Experts of a small language model.
Size: 9 layers, width 192, vocabulary 4096, 47.4M parameters.
Experts: 128 experts in each of 8 layers, 112 squared ReLU neurons an expert, 6 picks a token.
Training: a variant of SOAP for the experts, 484M tokens, 7547 steps.
Below are experts of layer 5 (counted from 0) of a mixture-of-experts language model. Rows are named up (a neuron's input weights, with its number) and show model dimensions 0-191. Each number is 128 + 24 x the weight over its row's rms, rounded and kept within 0 to 255. Numbers have three digits each.
Before each expert's rows: "mostly gets" lists some tokens that are sent to it at least half of the time; "gets" lists some tokens that make up at least twice as much of what it gets as of all text. This comes from a sample of Wikipedia text that the model never trained on. Tokens count by the router's weight.

# expert 9
mostly gets: "idae", " Species", " species", "acter", " character", " data"
gets: "es", "s", "ia", "us", "is", "it"
up0:101124097145157140101126116137194119071128115193097130131137125141139137129146137083116154097142098133123114133107135146136087122068127110095127137096085116116147149124120097128083114124128144098154138105083167135164089156127127087154143156128131159122124159112124129148126116143163112126134125130144077126136106092135119099142154098126137133132120105148137115140146103136162122149109141163089139133143083115124119156131191116139136116093112101117126170113140104125135095141165122130123086153149145115170130143170129159088073108137111128058105138118135142119078137099119150165
up1:144135157139126114144179205138104137124123155105123130109103116072110124135116120117103109166133148120110113173147134137124119131156161126200122140137099137150102117092148155088095112150131147143080158140111148136152153102146118131129119111152126101151069101120154131154136116127097127163118091091099107135134138141144094146124169137124135082152131148193143116108148121098132159189122073095145146157130135163121146110114119121118166159117146140104141150178128122127089135119134142150126137116142111098074148145096154085136132104135141123125164110134133146120136138129125185141
up2:164204129098151092103124147129146169191124142126117093125122170154166129151118127121152145134104135137132095123111120128138137128140112168095125149128163143130114111117127175090151110199138099107118136127155109129133116116136138116186139129093102136121157087115153150145137122146134161111126131096173109079163176089100114121131114146114104113102156154116135136115145150107113144098107090133123161120145123158142138119122121098153108133140148099087130100081179140127096104121157159156159105139094156143115137111126172132127140113134130143140141175153170101154169102122140126101
up3:121111077152127139145119107093107130152101121112141185098222141142113108131126133129111084106150105094147141107120129152121138155121126074112144075126110132125148109127111093163138160110128101094166119098134129142124139196098129160127159126149120117133130082108147135117096126100124096111131134155129117092120103134154158159136158148137127117136121135170103091159143135151097088132133156115115179108158127135152153148131144150129135121161143154137142124136129131110146111190128158150141100127168146154133150071126163105136142131116151118171120103157178109123181126123128125130
up4:159137104135148138114120115134113105137110146111119146125159132113105122169129089129146106168141158134143149153110099133149106092146142164113128111124087139141138182144136112149144167132121117117121112152181143165121133142127114147132149129148156147088146138139146153099121152074143099128133112095087106195111109163096106094122177105080077130132126146188106123143142137088114126124184144136137085105159072094147138108121105147150102118088147177138141134138177161120138114132133158140130157124142173123123126126131104095104159153125114165126099104147111141121083130113143133158
up5:109116102141143151102135125128117075115132135109147109070128098143145121127126141141157114115160141131182156149142109137135100098112110124155123118111093147160111151087118065139161151146122148163109142144109107126132147163172165123127117119127158117153137109125127149151135143117148138167174115132158142152137151156159125136187108164123112148137162131123166146107115099105104149155160131136153160145122068087105146172134119142159174141181097135136146093121076131108103133120116141155110114158142171086118101119076133085110131131125137138130082108112132155128112092107155156112
up6:112172176122149121167135153139093116112082115106124107135108107139162158107119138155148128123142148157152095130161126108149132103172125108079138111095159093146118098103114131118178144099143129187131142117111140156144152114111146090152115116115098102145120153118093135119098148079141131131123122126113114101163131101156163107135101103129139127105159135102089104126131127110082104124137089140089106103112153094103110143137124165143116121134142113177152107119117119112111145122096119136095105157164138164158173168163106111139078150119146102181165154115119129090148106161167134127
up7:137128132155174119119123091154153102099103127122129097132115112124137135116108149147128130131109135142149126125146132119112139073079107133136134138162128085121073144131157157128127143104120081111125108106123139129124128156156143132153151125162127112198117153147127154185085127135113123106152122104132152105128126121148099140143096180071129161102128128121088142129123130132106124134095144107079154145165185129136109148136100054114178146098089114160135121129100112124083123160125103111194139127111123138114114148141089125150157176093134116082152149108152114112144142152117125144
up8:118075085161136067106157140138084068132138145141148155120137108131142134118130164158139125066117125095137102085136110123119149108142077104120120101165103113113138145173126147145144143138115169176150116156121143153086132117145132121109138114118079110123120111115149133166139123127140135104130100136091130173142142152177082139153127114113143112130143118157113138137106131146159150139128133134161102148176147130145079119103117158131121111105123099130115124077123123135133069165109162123130152146123119113080145117161157147157126158155111132146152111097131152132110078073115146131
up9:096128096137134170138168106157158140108110132152154148148129113083112108112164156089133147132119157154138106140121111098130168147106129102152124091103138167122126130138096102158108152088128131124162143167146123137142111152145130127150150179146160141119134164107094101160141130155125139122186162093166060115084149126126163146076122133138125130118145111143126117128097145089114172137161106083119146145108098146137107120119107136101128144109120120130124144151118154163179155140116101118103093141140123126127116122088128153125176105147146136069109143111184161117128087094113148132
up10:133157095156115120119129144128096112173126107158138154136120157166115109134146125145123156172123115088107072093156153139162104134123155143123126120106144143107095107140105102105137104140108130133132163112053117146110101111140143133068126137146153161155158160122119152141114172138121127149104127113149113179137135149168155127105158103142144123150153152122155166135153151137146122099165108091162152085106124140131153074123161082135124111127125138167131114142130107127161125089133087131118140099107079113095133118105150105156175107137155150132171092093109102121150148119162152124
up11:147128114125176144076107120160114068167127135138082112143141137076117137114121127132102137137155146118105120153140142121124122116117125122101141117136153104130097156108113142162157170129137133089146143113135158178123124085108114117127130111143124125121138135118176144130155106133126118138112118112130139104149115143150111093140122118141130139165067111108180118100156114124098117145117178123165176128084147153141139106159103079156076112113149149151109085115126152153113138132103137168129120080132144126174133136123080132130156125167134147115199147142144152084149187126160144119
up12:137127183189064111151120130109129131140142131145092168108103122127183166131136139080152137149106132132142096112113133114136145152117165161163134119146162126093098104163137145128054080072130171168128120134126133102118123097097100134076135106162129112117113113099076107133096141150120145113105144146168148136146119149102125162134088118108120139118143130135076148165130123135102112122097087116136150159140132131115135111138150110125131117114087148144123161121116128122153155162107130157122111135128149109152102115149104170161107133146116125134171127103108125096131122136116172084
up13:134133106166114142108133127113129095132094113093150120150122133154132136144099148132157153119100106147132117074159119091155132111150147114171141098137134136134159126087129140109140121137097149147151126179104141155178123132128095158111141089170161156137098157131086121139154124138145134132133164145148167110153124148161164123095137120121151130122136147160126153125178176139166155106119154113149120147140105094101128156150148154122125106146089171117141082147036147132080116119108104142158111107123131150183128135160124087100160144116140152107152102128102099099124153125139104133
up14:082158151161146115136110116132127105104130105165142167119123137130146146132103145102177138164092139142142091076133123130137102154138155118131135118130107137134124147146100134151131113136105138128130074111150056139115075103094167138155111154145137133113155133123109104178149109110173093122158151146147103157107134115124153107132152113151131115169152165140114126096094137162131145113114141138096117128128116107186115153119119146122136104093128122098111125131091126144146162125124090162115185131131132104151090110134080146127170140134164116145098104117162137102089134166195098111
up15:131176124131099108097134128162162149130139122132108172158138141171103147145130125112129124119133142080103100141131105132140111119121151168130124129094084106120161106138148129161121116100146116098133134130146153102082106145141083151158102101149100097109133119092164154192117103113109131133138138152096058193124124110093098114116130133123147198135107143139155159081155127153121079099106127165129151137120127134123113101118142155172140120101161156159118116111119103129130101121127116121154124183113124126144152122166130147130118138097093104081149121120107148093098133126136133083
up16:099083139113135129126154123149170094118129079133143100167130102111129105148097142141102140179104111113170121139124141144106119116140125113128133138104124166117130145083126147096093094136132146147137125130134138108134115079141152182148136132094132134131139150141102156159183130094099143136121135100118142105176136131090106121117117154169147105140182149093133178177081095103170125118154114133141156143183102117098108162116150107173124139141174147111121139069136127141122112123139119124143110085132113116116145172134169169138113168112098105145129119143136132166084129128106118144
up17:148121156108123149175125174136194141162129143161142166157125135115087138119125116126098145161109127119146088118094134135138087194115147195125129148124142129121195118135164105119151158133108102125099118147124131122125126148126107126141113116118119144148142111131134182112125138100108082100103136127128107126110114102108112102105180123161119038112176155145119123129162132112115126149099067110112133156166145126106126147119159104119130137108133123110133129163103123142152089113125124166106121146118098113140111119091129099146145138107120162097135097176121140138149151168146102139
up18:091143147139153132195134141132131105094134128110148173152091115129080107117112146156156145134139158138108172110147110147111177186112128151134130143149114135116113156118089122089121156105109105151131129100127116157119140152131144163122171110165105163150144140134147113083113165128136162124130127158113124081149103131119134183147086118168115155112175139081127156132154147139128183110104151137159119110094130119145104126142111115110101168109118111165117150134158152128095117112135119149086141091137160149174126093121144121123149123141164087094134138139116091161126160096115130154
up19:105132103135128120089123133130206124136136156118110194124167115105139124127127111146122112146145109115104144140139109165151123089128066187115130113084100145094141088155120133163115115118139119156145105101151129121139135119143111154121145115167095122095163130122137061108123107127139129135127146136132099125131109083124116149113103156155095122136151136173093180146158148116134133074092153150136094131110137132148109081147131118147150115121132125123087145156151125156116136120117100119122147142138136139147107141092117183090156168127078119161166086167144116097108157108137114121
up20:102153147125143137102138142088158063136084098109130154170155148129106160122110143120156117136146141130142111116130118159162129085115132149128121110174121124145133137098166109133161106166154106110115204121145129131094111109129116122146116073160143099167149115106162136162155144150137155082146137126115132122163128166093151123086142077131093151073124130142128128128092138134136145112119101128084155125135133114130138157152109126134136132109117134144173115127124148149100101123139161115170134162101113172167176122124080111101123094149121116134147166148122087147121160108163119100
up21:116053142138130142138132141091133131065122134094125151133172141126134143112140138095158145111159129149146140179109142122112142125137157098109126162098147145116165160181116137108153172166128135121116176147183102140131121152125127166149125113146129151141102147139135125111104098142156127132150115110126116129125151124105132110135111134124162163175079137120173134155105131168093092171161136116156102129116147096143175181113131161129155126141148130129125136119153170149139144097108159137126089123137133160125058140116166157110111131119155147071103126088113141115104141145141127137
up22:150168163175168125141158096153155088159160136151126145110094138125133125090125075126141145143164139163142141153129106119126169101130121118119138138114120101110122123143138057089132158153133147176106149150111124054125131146135150111158148140109104153153168139137125095183113116070155115149152129140101100114147125144116121115152120088138119146148133113164098085114128161102105093122136118120101109136122141147159152153146096126090132149134148133125131127111122156150098149177119156082136143129135145075088102141121121114121107114138147120143178155099152121153149118160132119160
up23:149076179139113157139141150138123111100102105087121099118129111088127141141124113145109128158106105163108094172124127137116150106126132131172142137131142105159142140142134145120135128111156134121119097134117121118122169166099090157118093112133187105141105141135124158170129149129145125131124110147102094127155114136149112102042096101113121094094087147131125145144132111131084139178113093117110140129146172144105150076157133151116129169116161139086129130077144138147159138128145173151136122160129121167126124116119119102132148129077127097088122135177124131159159148140150176106
up24:149101169152110102114123130145145120143136125108125123128094118091111121109104161086069117120109092101108141136117150096127114148161083116156137136130103197101141124160117113143146126123139116077116110076110104112192089081126143124119118123156109171136139133129126126084102130121104129119128144172093132153113110136057163142178123151103125185139103117088133129149122130076107160161104096130135105175143107118128099105139117126130081093148083109096107101095123137149151111141140121150123088138119102146128127128126127119140112149126114142129112128141115142150139085160157139103
up25:097186105159118117132119093099130126073107149154104119119138142136119139112139097135069161125155105132146125127134160108137115131149106101089135116125158132071145124129122111142134120145143115113102117110130120093163089117148130119162162188141122128167128122126134168093095103110105136130125135101180130108127126119171129170137083113157135132161208137113174084105126120143121145124117160129118119107096137098159123148119113094161167111131125146153131145121134142126166085173132109098099148133120121140157068126110125167118138136178130118102138170100125111165097140149114113139
up26:092144127127112109204151156145109162144106127087158125086101075097125135107144148144154055124112154104138122113107106159102105131132088134166134161141121079107112148098098143137125170168107146113125170115144168138139137121120110167128125118149103127123136094128171130150163119138121152134163135133166107108142075124133127114128142113131136154126114144127112122121146114137171143155137149144128114107136137159145141152122147135118109092116150102207150136136101112138089132135111159129116126105100118145179100172141150111116128133140125117111136114191147125136065107121155093124
up27:155140116113118125127114111129103130139127098096144128138144134163094110145120094107128139183134139151115105105168108126137138114104093150132128076139109099126095101181106129110100166137116130106118117139113164099124141091138109111106151168086146132085122081153094155138178169138182106108116113145150090143138111129115120099138106085142114126156138137134117120119130153141123157126128137095134144095121137105138138100128109146082156155139041163080148124129143152142172097157137109112091164135153124125154106139128167135118147137152135166100123140120182141146085108142139155174
up28:180107137123120120099166143125179155157157133135137133156136141186114117122107143154138140131146118113127124124153104107097107090111141135122122141102113072119135122109101130160171185107099147148134111084115150098142118110134143154107127128098155130140139152121124184149159163123129109155091125087113086079137146079098137136149133135124091108159088186102101115149122150182174125140123148114166116099128114089114108140133136098129129162161140113145130105133134146136115124139149116112137148145112129187113138133084119114118078083111109107111154148150144155130128185121100119129
up29:107132168089160151142121107116190184111125141142118133129136109146146126129110108115077101115168135123119127146143148116114153131085137129108130103106091133128155165111121104121173141159128141146126123113132153158116127080119113087112096184116145111132127132148125091157129099114138082169163133133135107107121120069159122143131141128121115156123116143139117133119090132136139105154110135099142137107137149129142075097087108135127102130156086095125095129160094124170083094152090136091082102118136150148154101175084140122139153086103149134151124172143147148159108112107098100105
up30:131110156079083067107120146074132127096138130115148181162120132116137108134136117104144144127085134153114154090117147165170101123131153127113123112097138122183098109104140157134129081143140136107108145110126142143123124151134133135119126130125138115127123107129173116146139178108135130119124143106074126109097124137102109104097127119142133124116119114082139120141173158129133164131114080128083147135135177107179124126137117119126140143082115165142067112151110151105178134081152151111118089185132092156093120096144093113144093135112128097130146138121122111164154111151130095145
up31:144149134080138167118131117094119185120151125141120121076134194164171165130131131138216166128185131142142115139122116145161166110128114137086141117165134143127139135120107158108103126161152142143110093151139126082124122118170115144138073103083100103113127113111085127123123155132121128152103157157164128163148137116097136125134126087145138101116150171148176079110089132111087155110123119125141123134136089164147155136121108143135148147114163127102119134116137112145114115163126163167120150138135114126140138114103155116149109147098157124126100143136135132148169100126103117120
up32:145183124141135110108130108104122138134152157128084084147116146121144133110121150141117120096138101154099141152119117109143111110194134091154143101116136160139121078115124124142144102134102116136136146112139157141120150120107121104144103124195110177074137167119120116131138133136120117143114132135139112162092126140127171120128146115155140149130164089108126134149169159154126151104197143122144144103109114109116146120148130133119147097110127114163129090230110124147156132135071097124117129138148121123172104111134096133116140115101091164112130118110123134117066121088175138152
up33:149135094122122158137131125127107195091150118174121164110148135129124155155128150123083106071158132179152127144136130122109073145156105087157132089135160103128098134153125115100145125082156095153161145110097148169122148112136156135185119153108110122112144165104107144083106076124131129104171147118120105167097140164143108105150151114147109110122100147112131093151148132134121125177096134106155121117144113108151085169142100162108146171128140130085123123110114109151129106148150098110105115131152150124125145153084129105123173138140124150129142124116149138117142131164158134113
up34:160128156138133109138144150100121075157132129121113160139117098114145102137129109152171126103100147155146094098141138126130089075175148176176130107128130116152121105130153168066103165111133169172170106150113137145135140108155143117174178130162118124059086118114116118136131129106126139155188092101103109149151123125153133084119102136102107125090149103147106110107119109137146134130138093078109117159149144150112073108143123114076149112133123084129101131128114137129087144151125148139144125146133162130136121128171124134146129120138121120151119129116109122121126103110153170150
up35:140089140105097135096103098149088185164124140166107116124114109125183109117121097144119141084147099144125137088126104153145154123155124087129138118098139143116109071182129129134076174144158129105128200135108152133092162151135124136141155091108070103086121116115144130155136104149147140135123121111124130138093125103122153101120113142120159098159137113149119107150142176081113106128145143139121095123141103102124115122119160179079152146101153129119108158094137155137166162161118141124127118141145127155108128121118183117133088120117170117133136137169138109116135129147123134138
up36:141193104108145121120154144118128155128089124113111114105147114129146099145128175126129124112140098109115067150107122118111147180080135113109122113140139144124101110119102130116134128122139172111152140115100113150122148142135077123130101145113108165131097152115128123117148163109140134133089129120140120137097131126181133144121147095101151127115078129113163087133131132105118118087132129126140153176087143145138096166148109102134164106133154132146166147115060166161171115153120183096124151144164168171153118145107097154137166089161146095131120112151145144147143127163113170164
up37:146112148093124137163160092109137144148124129137144095119090135150140155162141141128145143112163141105100145116145139161132055144143138136143137127130147162105080101160136104139103107125108089095155107132127151186113105134112164129096104109075068087127135136124118133113137146175161137151122108091104175141123154130141168134135141180131126115125138140112143142145138131106097103108118135138143155136146119154114130130134139159090100146103133127079103165143147123137123104109131101118118048103119112090070124121149125075148125142134133157106134125140118125120126123120134178062
up38:149109153155117143157140100130094147134121137128148079118090152125123147192112112114104129139143116108134091116162121134125127135145184139089121140108114127100163154121119145113115182116140139112120140159081115132150148147112154143102156099127134112103091122127110146146161147145150132127150138083144132133158147158167158096121129164097142130139128156159121155144128101159121127109138185126124121144075059160096133135134129149124168134065139161098146139138153146117118198166111130139116182147128132115129091102129155142100095151153130112125117159097114138126127152141089076133
up39:114157123127139117121118149126113158118117145134090103111111128157106190141145131119109138141164132126123127121125143127136089143115140104080135154110187111131132106141120143154125114130125059135156115112079131126091149132123085135124114148144133118117115106108089126104128176120130128158133093105106126144154138184132125135168133122169151125147091091126104124154097117100138122137174075135106144093153184139157165123125161117087111173139156120146153099123131137094187118104140168172142077135136101150102072141111133137094122125157138138102086152149097116102128158099135138141
up40:103129152099123137165132121148109168123104120074175144187101128139119123172128130140139063165156166135106150092107153147122110156141129128134128157154121156131155098100177126133110086130144095189131086093138133122117091124127132101075112142130121119173094130139152139140135117134127139136108127145138158102151135150132150142139114140137175161102123114136133175111127100141168133133126122168137116088136163122136065175119095118099139127110133130115112160138200150117131124115145088095122136088085109129113154095134110129126129160128129137138130105161130125149095141106102149100
up41:154112094126112124154128150116124145153110116112124104132141134168123111126111107128115132101155103121154077095135122175127121071179059155093118099148168107128150133131156115107109109152118108138123124127128129118101123130111128102099130154118162125130133126150158143109092119096141121143156136105098155153136125139092121157095119096130096099111115144130123113093169137161123098092143094134109145103088193134114109104132095169089091122184083143114148146088109089127107153130107181156160162118136119132108159123149131105133152150109122159156148115145121149111130185162151157103
up42:176115141128112096089117171126126166105068125124094075123114102070089120104122146164120130116116125168137156138115121141151119105158159142150137177115107131140111103160132151110134140121133159176103136121083121129156161094137144130123086115155136119127151123135100097105110138091123154181107102122126116120123146136097092102114101129114133114105103092137138171109113130122109125164168141109103104137095116124161074120134121143143115141143162109172165129158132118141125171177096141158150159136132103161113109151164173139121107143173146099127166146103108132141095117119143137144
up43:131146098118122114105161110137138130126150136168081152104132118095180122130175152127148113082087129147101102140077112107121118092113110118104133088128149104132086124126133120147185128116123162121160159127128109123139147121072135151139116096145180126122136112144099140130060090147152136115151089129135143115112118143082144110109178168139192102108122176136125093125115121119143158152111099126160146135113121126129178122120117122111128180124124096105136138124106101101094139120143115101121094154159159175149181124143110124129123086123116138123129109149128132119148076138133144099
up44:122151140112104117145116155102131115173153124101114135134143119095164109113141144134176099095147089125112134155116159120116119117138096138122127107099169143145103133140144074120144118094133109060086108116179149173118147152159120177124129105141087101152151145149137105071138151130121127089135122111159168121102122118118087109084139131149128103115157150165153121136145075113170127089138093157129078093122160124133094117125118119116121130116157170105132102135130149117116117111131094102104131128098141123146118175116136111102148148170161108161119073123160138130142108146117086117
up45:150112103168157148155140136063152136157129124132131099124113104144105135132125140086115157141131091141113148125125099113121094078137142111112127124127130129115111176126134131145137159130135117090143138123152128120084111127095100136132114175154097131136121159168141110125068112103112112172086131084114123133140125142068145115088173101126143128146152076153121139128095126135125169144161154192133142127128095168110129145130140158113112111144145095090115094136126150114126161131105124093131106154114104187152147100104154099153185068125120132147114131163122089119133118125144112156
up46:129150160088176148153136140186137116137150135137166154172111134150147141108152100141112067098115156113109149116085140137134115142125099133124138162152139148114148114072114136113127085154102095182139119046120122136136095140116114118157096107116117149156120107142146138132130106135155118129116163167175165095143134105111118142161127155128117135090148136105150163095119094135173117120136109193125127112106120098117099152120135110092120124126137175080128122083138107105133143140156137134141111116102096115131128101143058121152105107169092129119139124130102131123130119133110112124
up47:100124091133083126152118117099100149070147159111083149103142144111135156104145115090184151146152156163192174112089154101123166109111136133136120140159185128104133139165124130134155098157110125117143109155111137121109145136180112173120123107102148130145104110137151146161160148106157118092104082084140135114120111140121145074129102133100094163116130104149118119162091116144153157144157082144125135121127142142107101150101152122110129110139149133127138114136122128144137124069145140108115135162131158126095096173119141141106142145148135136146136128099160138113132119134164165172
up48:109158138176114133152130116164117140101150133148153130112113099131109118126165147145134116062112132091094133147126117118102099144188151077126142151093107144142166152115147120152135117123062080151158098137068124118117145163129120108123121172106118159129109098111105112083123123123111119112120140127165130108152163117121123154132117106170210136137147129125161130090124113140134091074116110113111141110094146127123132121130113101092127126152143070174111121093129124136108096125146139153117098140159134141135130163094131119136147090153126162146172128106103134149132132129089104148
up49:069125120137125125153144125097131088145144135082120145119158117094112154134129059142144186108117126131155117090129117133107117085135106143110124081121164128163122098084141122151129109149093160143123110129115160135108129164116142130160108118106152123116129090140111139125139158111169138147103118157143187137130138128110126160106141151109086100151131097118098154132187129142128146081161097094121154110130142161148193126144119114130120130149167171126088131118184133093111140097109151123104120140124090154191113091104126114115115108133117119125160129138153136156142117146121099166
up50:115125159136132153142133133172136134142139128124154145154162127095108130150118134100152163143060139103138170122163187126114082173118143120170134179135130111073172141128087139143101118123104099109123097138103146100163153120137097149121113176154141176076079137131159092103150127142109118118119106165138154161128113120120135139136115158151113115135126145158140161071095118134163148152113149168107103107142132137159125141128142134130137098086133142118116130111131094128141129104145135110109117119109095107148134099137066125154142176099135123123104114095127161096116155095118137161
up51:133080150128159108146125082158137121103079144131101125106086091160166165121120104101141113151171106111131175135154108178129130125067114170089135083116112139109147087102152151159144095156117152177138154137123125159124146133124093114163116118112120095127142109126058117125146159137134111124151151134148130155116096094116092150132094147102141135122139119125168122146138162153120092082137124108120146118121116163089131108120144115150175136176127093135128149105129169104109125095099123121136132090131145165124127145121163077111167127115134130140108117113094138147131147145096118129
up52:086144125127121156138083157109141116119122149163118115155128120153088156074160093127109167150119148126152159145108125118120122161110135107200132134090150134139165117120124133105146104082121112153130134098106159107168118142110140151127145131110128136205124138161130135136120145104170124137148118150185165111118166102170150155118163115147129113131076135100129086143112097113113130093123146131080141178131130151140118137117122106148136121092117165133140133147154157154084143102136115132130158128123124107121105125120119147137176146122095095159100094163150100132167115132119138188
up53:116062129138125130144105099138124117100139135173093104168128094117136088153147132134118113097114102155127099123083157147153177123134131144147137130111146145098157142147093126136098137102155139171126146113111118121080116132135142135152096152126095147113143112115105098110133110132053131122156109131141135131126118107212093075141111100146161143095123118135096135171116118141095124137080136151120148105130143129106122120125085131090168123118084116125117161146150126083108122137105125125152090147140135134116160168128131151113171141105101104152099130080094120161113092129145098099
up54:160127134121103107143137124099104134061093140114137043114104113107094140072130123145141140120109116157121147138129139136153136145125104137162135117174102135154171104149129124142146162117154146124133129113148156131102163123103116158177109125088159091120125080126117132111120089067152136149132132140129152126166128096139127106140120125081153117139110128137114108152141155081138149117109100119118150121146110100129143111135140144135137134139144123162132116084124113145169121148082087088122134098171102152154084143146113182118137133148077190098118135136145134139172133110139162152
up55:097124081133111129145150109133151126145112114163170099114102134108119115115120159123176135107112151120129083101151110145099098136108158114105136125146133102113166134133197173078133188168142145171109170144132126119144111113151133180074161133133127159130129121129171157141138126115097150136146105123115142129122113143134137126108106104155144106140150117138104114090101139125174110148109150134089126130164180165185158116124128128133131141164132110151114134153155105103151102127086139164091105092129150136117167152114156129130168105122137134164099130126105117149097071115105137114
up56:110157141120119091188113144097176079100164120106137124155133116104122128096143121137112125066131096137086144118135127133151103145150131145109122165105120141126105146128124147118120115100122106114112169095160143085120091132135152128121120131117122125153131079098209123136158189157105130111099133108086122132117152088150127107110150128115154149111162137103156124131126141155120141088098125105177138126171147122141136097096086113153075117140133097135102151161136123152132092160135146083123092143146142122174157131171145124123148122093127122136161128155131093131145124092107104124
up57:105107106072069099152116106111132144097136099131112126130132153113115135095111106099133122131079096122149144099134118106132108138125154108135126110128141119130124160152049153087159159087147132131132173100115164144088099128096127091122135126130168106133144102131116118132183118096145141113174105103122150077099108115139112169143153143110124106141145112100120108124193129083113149103134123141108155110094143134094150119141132144147150156096122136174163114116136110122175104122140118062087110127118122110096136122177142153121114141114123146133147083124157135097143149105137131112
up58:100118139102099101086128146120143098147113110144091135159145137103160149139124096119153180142132104132106129129147103164123133111121075125096122123123131126177146112151127111154124116090128091112145154110078122142104121154109119145154090119177102129113140107116120123121177117119176108123123109134116155115099106087102103120125153132073105099138153145105124183131107155154104106080150187148170147169114123102099115097133142152164095127126153099112130143130156176149136152137132102125122145118166160131135122110132140135131101079104120121134152102112138131133172102150128050108
up59:130100174154123083135124133082118113136110122123120095103128139136176120107126137120115155137144079103122136137160124100136131138148126138132133099148119118139113146096088094133167140092139158157113160160118099143118139122122121152157131156136072135125118070159095123155127120112154110113163155147076121114155144132065130178156107158112096137104147099140140114123144131107145125139112098149125148152099121131146135087146157132146147129170153170084146152115153149151132144123119098167155101124138113115114110100105146178131115102153106155150159172114125106086163080132087141070
up60:129150125088136124108106130139136153083125127128148124138140138129136104122125159117125059146137146110157086117153134153134085133131102138056115108094107114131117154163084172154119116071122142103139114076174113153128110118117081129122112139119095123162161139122162102145124156108103142135115146118120107077116132106142114147127184142099143140106159137171143104110118138099162124101131164173122101150108154124124132091128160134117118116155155149133120143158094145101141144147102085110147183131135104174158131152160119149087128122115123128152131106139139175126127115091183116105
up61:166132131109165141117125115109136139157118142155166099100131129144110097117115147177152123146150114114122124168124125172117133124144123143120130141110095114149087100121128138119128093124133154064109157114118131145172113118113097126159106133089140081087082137151193118135064116136188129155117090086124132138153132154136079137129100119104107111103139135175120178133099145141110135137156145106196137107118119135108143110111122161112101132145103084096147085173106118147125111121117119103175131145134127117079097117123144120114105104131102130099137144106135143136109150078141144129
up62:107104067079119125137147137152110132129110115164125137108132106124136153094130132110177084142149160147134106170137106100096127165116138115111111143091094106089171112124124136141140136136121115138141132119122159108114152162151124086109135185116109118147116128118147165105111127124093111128111120148118115183118142070077092143110142133140107144178123132131163118155101090105135091146156152131135144142173067117131134134120118131128173107134131114143138123108178124142153134107146087128118098116163145174151108148155135148120080162113131130103110142112065141112160124123088080124
up63:104144108097153137104167115162163120076104104110096154145144153125163158135129144141122097105174145118125117162122146137125117148093158121143124158147140131092125115101096146144139121088099168165109145086124096135154123118139133141115116092087089118185137090097140147096135115137103124101158149113134154099165147163189131106139165142108108142098097164119141137105074121104139134128114103105100146109126129114122086158137093117087107135134155172094090115148116117156111095101156115148102158121120123131105159123140186106114132093118106125147152131129118163133098108151112135086
up64:108126098132167122103142085165117132089127099121116157123082129137077125127149196145100092173151132132086143161129147139122057151114084120141131100097163103107118162152112111143119156138121119132123161149081149115157133122133126145144143145121163142155146074172129109146103123153098128128163135122125122084128123147138138132168142181087102133146117123114112099123151103125108146139090131079085099110142143128137168131121130175117111181141104115130154129131153145115164138146146154190120082118123129166154147152125118154096124113119139147139138127115144135112150108103122155126
up65:113171119102151140131127136157140111159138107189102165170185133132099172098131104161105101136111100148125130117132115138129118130116126135129133115141104142131094151122139123125153124140102172131135183116131110200167132121128122143175093111116181128151177127145130153154117132136136145110135129170115102087115133141123174106118143125119067133170084126095136180108118147161106119164125112132122102129065156062123136153124129131126086134125112134132134096105135121143081146137125125135112148137119143141163108146130125117121139104140163100175123142192144119110138138138129122158
up66:088093134136156101119103115126102066128120117112111125099125171130126148091141123151143166115108154125106133123160141135133142103151100160098129141130172095139087107117132139103149107141129156113134176127149139146147111138150116171130157116131096146117146137108099161175124119166078176116093146164145143164122143144149130153151147126130132114142116185136147160105139119144119141136109162110151142143114093126166139164128131143142154127162112150111138141169170173129094143126176137086121141120148145116162117102105084170118113138167123094069165132122121073130118134171115099143
up67:090140098131098075148123142179123127126168134130099107186091060097154096136148090156129140104122128142147106128170131131154092155132129148109136158140146103146122124129103153090164166125099128148130179090132125108125147167146121081114158135126102135151132115138113142095159109131155130144116129147168136150115161150127121121151109093090112186142117113132149121132095123159175145151110129126111121133126137066145114101117159120107121173138149127165130158085118120105153154137123149166096101097119133125096153107120127098125103097102122168097142172150129115132124109144168140121
up68:115130122138157114130119097114139110118171144107123127133140146149137154100154159101084166173160136144160148135127135116160136180133172103133128104097130127140151122138145148151110062131117119104123121161154115109106103082140138144081122120158141143092087186116098094151122119151185109101147144107098145138146130137113139170105143125142102128088117124148137089159093094148155116146170128127112108131101114141136147082129174083140144125139092124117178124150110099112111139104139137091110122105121118117090124108135164143113130167134124134132086150093192103081118116130130142154
up69:129106138192081115175082123108094148132170099101155100160124105129120121086108126160126132172116111122151130125125148104132134115127146154172129099133118141131105108157121110160108126126122135145100161141130158101080125147130100122109097105083120165106100146128156083138124096114138143130093121150128154151168158136133132130135145137123116129127116074104141116133125128102140109090163147151119127170173132136098115077137169150092124164123093139116133134151143094079129133135087158119152121093119133113116114122137132118129098165106156173119125147150077152085137100150158137192
up70:138158113138111165095109154078121164154107138123098126112139119162192128107106174141114124102148125134136111133088100151100144121145096123111123120147103138135183099136203132133121155115151114132151108137144132146144128101139114103134177106118126176142153115132130113131107103126134129108112103127087115097109137093110146103093125114172153124117132122153136128147089155144095136101147077081192117145144140178069139115097107085124136118131158127153121111103114114117101159149146131121162167118132118117108123139079138115144113123140174137159149125145131126149143177072138142109
up71:167124128155157114107062114094161124116156144137097148143117161113108108119133121124159145127147122101146150102132160125117115125136137136116123160116133108142139153139101121138149101145114170128074162107105138119116124111130146127090126158129179135119097123125136175126106187098084140128144118075082122141160126102132071111142126172137158087142145124145147115149136104121094093109098133115138134142162140123146150136117145113097129153156071095143124135174093152122138133104158137149153147177147129156119139090092115103086123084108115102168084098123160151123101158139164145136